From a checkpoint of a small mixture-of-experts model trained on Wikipedia: vocabulary 6403, a variant of Muon for the experts.
Below are experts of layer 4 (counted from 0) of a mixture-of-experts language model. Rows are named router (the router's row for the expert), gate (a neuron's input weights, with its number), up (a neuron's input weights, with its number), down (a neuron's output weights, with its number) and show model dimensions 40-79. Each number is 200 + 20 x the weight over its row's rms, rounded and kept within 0 to 999.
Before each expert's rows: a language model's description of what the expert responds to. This comes from a sample of Wikipedia text that the model never trained on.

# expert 34
Romance and foreign names. Opening pieces of foreign proper names, often Spanish or Portuguese, in sports tables and bios: Los, Mont, Mart in Martínez, Luc.
router,227,211,207,187,175,195,202,179,206,191,201,220,190,210,167,208,186,191,211,197,191,195,200,233,171,177,158,178,214,200,196,214,199,198,192,221,168,197,176,203
gate0,209,221,190,177,186,190,196,242,192,175,204,213,190,192,186,229,188,188,190,211,244,200,184,179,211,209,235,200,182,206,186,205,185,235,197,213,232,200,204,184
up0,186,220,201,210,207,189,201,141,209,196,199,159,203,163,220,192,229,189,212,167,203,208,178,186,207,191,205,196,235,201,189,169,209,179,212,203,188,210,212,217
down0,229,216,207,221,196,230,214,195,187,192,188,216,195,199,250,195,178,190,175,218,187,208,188,201,150,226,192,190,233,205,164,201,217,205,211,156,181,187,205,199
gate1,222,208,162,185,195,198,203,182,232,174,216,205,214,230,224,251,184,182,221,205,205,204,178,199,204,209,186,192,204,225,196,202,215,214,194,194,208,202,206,177
up1,200,186,198,188,183,207,184,211,257,176,218,184,183,198,188,169,198,181,158,209,223,196,159,174,202,195,206,183,194,202,174,179,187,190,187,164,238,228,216,197
down1,239,212,198,238,230,221,209,194,166,206,210,172,183,199,184,229,185,202,167,256,186,217,192,197,204,199,191,198,209,217,182,229,173,186,231,196,204,218,172,207

# expert 17
Abstract nouns, paragraph breaks. Line breaks starting new paragraphs and abstract noun endings before "of", such as retire'ment', cre'ation', death, addition, ability.
router,196,183,190,219,207,223,199,188,180,229,201,187,208,205,205,168,212,188,230,196,204,170,184,213,178,211,231,175,199,177,219,154,182,195,200,210,201,177,175,186
gate0,169,209,160,230,203,182,195,190,228,200,194,190,225,231,203,232,181,191,212,234,234,225,193,244,197,202,200,165,227,202,180,214,215,209,178,176,189,213,245,200
up0,204,171,225,205,195,217,155,176,188,161,206,230,195,205,236,182,223,170,186,196,187,190,238,200,219,189,231,185,210,211,225,189,194,234,248,206,167,205,181,194
down0,178,206,202,184,236,194,189,221,246,206,178,175,220,178,180,174,181,240,192,206,192,202,185,154,241,178,222,195,201,211,204,184,215,202,193,178,185,225,135,189
gate1,192,166,181,191,215,227,205,206,169,197,200,214,194,185,166,168,203,233,191,234,210,248,189,216,198,168,229,227,201,203,210,210,198,170,217,202,153,173,186,187
up1,181,193,211,219,189,186,226,199,232,213,210,236,201,207,205,173,166,188,194,174,203,212,184,210,181,198,192,229,226,172,214,183,196,198,203,195,220,223,220,178
down1,192,234,201,203,163,203,233,194,211,200,190,167,178,213,165,204,187,144,153,210,230,178,236,183,201,196,160,206,212,167,214,230,192,209,228,218,191,167,217,174

# expert 31
Hyphens, dashes, quotes. Hyphens inside compounds, en dashes in scores and ranges, and opening quotes or brackets, as in 14-year-old, 7–6, "No.
router,172,194,190,257,226,183,195,203,211,163,171,175,195,207,181,201,216,168,174,201,210,204,192,213,202,167,190,217,180,178,204,228,217,196,239,275,207,184,192,212
gate0,208,180,243,207,185,202,191,222,191,217,179,215,179,182,206,197,190,225,190,164,204,206,207,222,233,224,217,210,183,167,182,197,215,206,192,209,251,227,212,233
up0,207,212,226,221,173,194,177,176,200,218,206,194,185,210,216,187,206,232,213,163,213,211,195,236,219,193,194,230,208,190,203,230,187,189,223,193,255,228,187,206
down0,195,191,239,232,196,206,197,212,204,220,224,208,211,182,204,231,201,182,184,175,204,186,214,206,198,175,197,192,170,177,213,207,168,200,220,184,225,192,226,219
gate1,213,197,193,220,220,196,179,207,215,208,180,193,212,202,224,201,168,165,188,218,166,218,216,176,201,193,197,209,203,188,200,177,195,186,216,171,216,226,196,191
up1,217,204,196,187,191,166,169,169,222,235,175,189,216,221,208,210,227,221,204,190,228,198,165,187,237,233,225,168,172,214,196,211,182,212,206,203,177,211,201,179
down1,200,207,215,197,203,159,205,210,200,208,186,191,222,208,202,196,212,211,182,246,188,226,199,221,208,150,178,213,185,178,179,204,170,187,209,214,228,207,226,190

# expert 7
Surname inner syllables. Word pieces inside proper names, mostly vowel-r pieces after a capital, such as Br-ou-wers, New Or-leans, C-ow-drey.
router,218,202,193,204,230,182,179,262,209,198,199,218,211,201,203,222,179,171,198,210,171,256,216,229,208,173,219,251,180,216,218,211,194,193,173,197,205,234,195,199
gate0,212,199,208,197,225,184,194,205,214,207,184,183,176,213,182,190,237,233,183,226,216,187,202,241,202,237,194,216,234,211,197,207,198,211,215,206,168,197,178,203
up0,165,194,179,199,209,220,222,196,176,227,232,198,181,157,188,191,179,155,191,227,205,190,163,194,279,238,210,192,196,217,220,230,172,204,211,204,196,241,197,205
down0,184,251,204,221,206,192,184,194,186,187,203,216,209,211,219,219,193,203,194,216,192,226,187,208,167,205,203,212,184,219,175,214,197,179,143,185,164,223,171,216
gate1,198,203,198,201,187,189,196,215,193,192,196,178,200,182,220,176,184,204,197,232,209,172,205,169,155,243,243,209,139,179,177,219,195,215,235,194,210,195,213,196
up1,230,201,192,211,207,202,196,180,185,207,198,201,172,196,197,205,191,175,233,206,220,194,199,221,183,220,171,186,244,194,214,209,201,201,161,183,189,181,199,189
down1,196,191,242,217,198,167,179,226,181,206,197,220,206,246,199,179,187,171,214,186,209,200,166,230,195,173,202,218,183,254,223,215,181,205,181,193,199,188,205,207

# expert 30
As and become. The words as, into and become/became, plus mid-word pieces in Slavic, Indian or Georgian names, such as ach, sky, k.
router,192,166,214,212,178,199,209,185,247,150,202,192,240,208,203,190,198,188,153,218,200,206,230,202,190,197,215,225,182,191,227,212,193,230,198,178,207,184,195,154
gate0,188,202,199,204,226,168,188,230,231,223,194,159,190,221,206,178,179,186,197,197,210,195,200,192,196,233,197,178,201,206,187,205,231,202,242,203,236,201,230,189
up0,174,232,191,175,198,203,191,203,190,213,209,158,179,210,170,216,200,214,216,203,212,215,203,221,243,186,212,201,203,223,222,211,172,186,174,161,189,197,226,219
down0,202,211,209,236,190,174,192,185,217,174,243,186,189,174,173,201,186,206,215,172,235,203,180,226,170,203,235,209,221,155,224,174,207,208,206,201,174,199,203,200
gate1,177,196,201,240,194,202,202,183,197,201,187,201,193,236,162,209,190,224,190,199,200,199,193,185,208,196,210,206,196,165,213,211,209,172,190,223,184,200,170,211
up1,186,173,234,221,200,211,205,222,160,225,199,193,178,199,177,220,176,220,197,181,209,203,194,178,183,249,234,206,203,212,281,198,229,237,210,210,190,220,204,220
down1,219,204,157,230,197,187,215,221,212,217,192,181,198,208,221,195,189,204,216,188,194,174,223,229,197,179,219,231,228,254,170,200,250,164,211,210,258,197,161,186

# expert 48
List and infobox separators. Line-initial hyphens of infobox fields, semicolons and pipes separating list or table items, plus modal verbs such as may, could, should.
router,141,202,237,188,192,170,200,183,220,178,202,236,182,161,202,214,207,178,175,179,186,183,211,228,207,234,227,188,220,224,188,167,242,234,163,189,192,198,251,175
gate0,177,200,222,217,193,208,181,216,205,230,194,193,166,202,175,188,215,214,179,173,229,206,223,197,195,178,229,209,196,180,194,235,187,200,182,163,186,218,196,216
up0,228,198,157,194,206,186,183,161,189,200,209,213,238,246,216,173,178,202,225,211,178,228,196,216,265,223,182,205,197,188,189,186,221,214,187,218,199,225,165,231
down0,214,220,184,183,209,185,202,219,197,230,159,183,223,191,192,191,204,231,210,229,199,194,158,239,173,161,168,201,197,171,201,207,196,246,204,188,210,189,224,217
gate1,222,186,157,193,232,206,177,214,225,203,196,208,198,180,185,197,180,184,193,214,204,207,174,194,210,209,223,183,208,200,210,226,192,231,185,176,228,229,203,245
up1,178,221,231,161,233,212,168,192,201,189,188,179,197,202,198,206,197,198,158,205,224,235,232,199,177,242,237,204,212,205,152,197,189,218,188,168,215,204,212,191
down1,186,202,198,215,208,199,230,190,216,185,197,243,212,184,215,176,186,191,207,233,191,211,193,193,204,206,178,173,173,171,191,190,228,191,187,202,229,219,200,195

# expert 50
Word-initial t and T. Opening t, T, th, p or blank pieces of words, especially tiebreak and tendon in tennis and sports reports, plus blank table cells.
router,195,194,167,208,172,186,223,211,194,178,192,193,209,166,181,212,159,204,188,186,185,218,195,172,177,230,193,180,216,180,199,198,226,199,215,240,201,225,226,209
gate0,206,185,198,238,195,203,233,184,163,191,198,219,223,206,197,177,202,197,183,203,230,152,188,208,220,202,202,255,178,245,187,221,201,182,203,199,222,190,206,223
up0,237,182,204,198,230,191,213,187,201,207,196,216,218,186,195,211,176,167,206,220,246,183,211,214,231,217,170,191,190,197,204,176,185,201,182,180,201,188,176,165
down0,183,166,200,194,193,210,189,208,222,197,196,236,161,199,259,183,204,196,213,214,183,189,180,209,196,188,239,215,176,197,221,208,219,224,182,202,183,173,203,194
gate1,173,218,225,185,197,157,229,218,283,193,190,200,201,212,226,230,185,170,161,219,206,177,176,218,191,202,237,191,195,181,206,219,179,202,201,208,194,194,195,209
up1,209,194,262,188,195,230,187,203,234,221,224,174,183,204,223,238,241,213,168,183,210,177,202,199,221,256,218,217,214,212,177,168,173,208,202,191,193,181,223,200
down1,195,188,184,172,200,178,191,197,182,211,184,199,203,222,191,178,200,210,188,166,211,177,170,181,203,193,224,237,178,191,190,200,191,244,213,191,188,216,196,198

# expert 16
Mid-word Latinate fragments. Middle pieces of Latinate words, mostly before suffixes like -ation or -ed: iv in relativistic and captivating, ribut, ric, prov.
router,172,200,195,223,220,228,190,186,187,189,201,191,206,192,186,211,219,230,202,200,226,206,155,212,213,187,174,194,206,191,201,182,174,211,186,229,181,233,182,198
gate0,175,201,186,213,213,191,207,204,193,201,227,209,213,236,214,190,196,205,211,228,182,204,171,216,227,219,224,213,196,175,165,163,222,177,151,205,212,228,207,201
up0,177,209,209,244,177,203,211,211,224,232,250,221,228,166,197,223,197,217,186,233,203,200,217,204,242,210,190,202,234,190,206,227,165,196,175,196,203,199,193,190
down0,182,185,217,198,187,222,232,220,173,205,242,202,189,196,206,240,172,186,174,238,196,217,174,190,213,199,202,160,191,177,185,195,201,221,208,195,182,214,179,211
gate1,214,206,192,225,175,196,198,168,165,206,189,183,181,221,217,226,176,171,234,200,205,158,205,187,168,230,222,204,211,187,219,216,188,185,186,198,193,198,240,229
up1,170,212,186,197,214,182,203,172,174,191,211,189,175,164,219,194,166,202,177,180,201,214,245,211,214,239,210,222,176,202,245,207,186,193,164,201,201,184,206,227
down1,177,229,176,176,198,185,164,174,191,219,227,193,244,180,196,188,188,197,181,194,217,181,187,207,205,189,189,203,221,182,215,209,199,178,196,172,209,184,195,187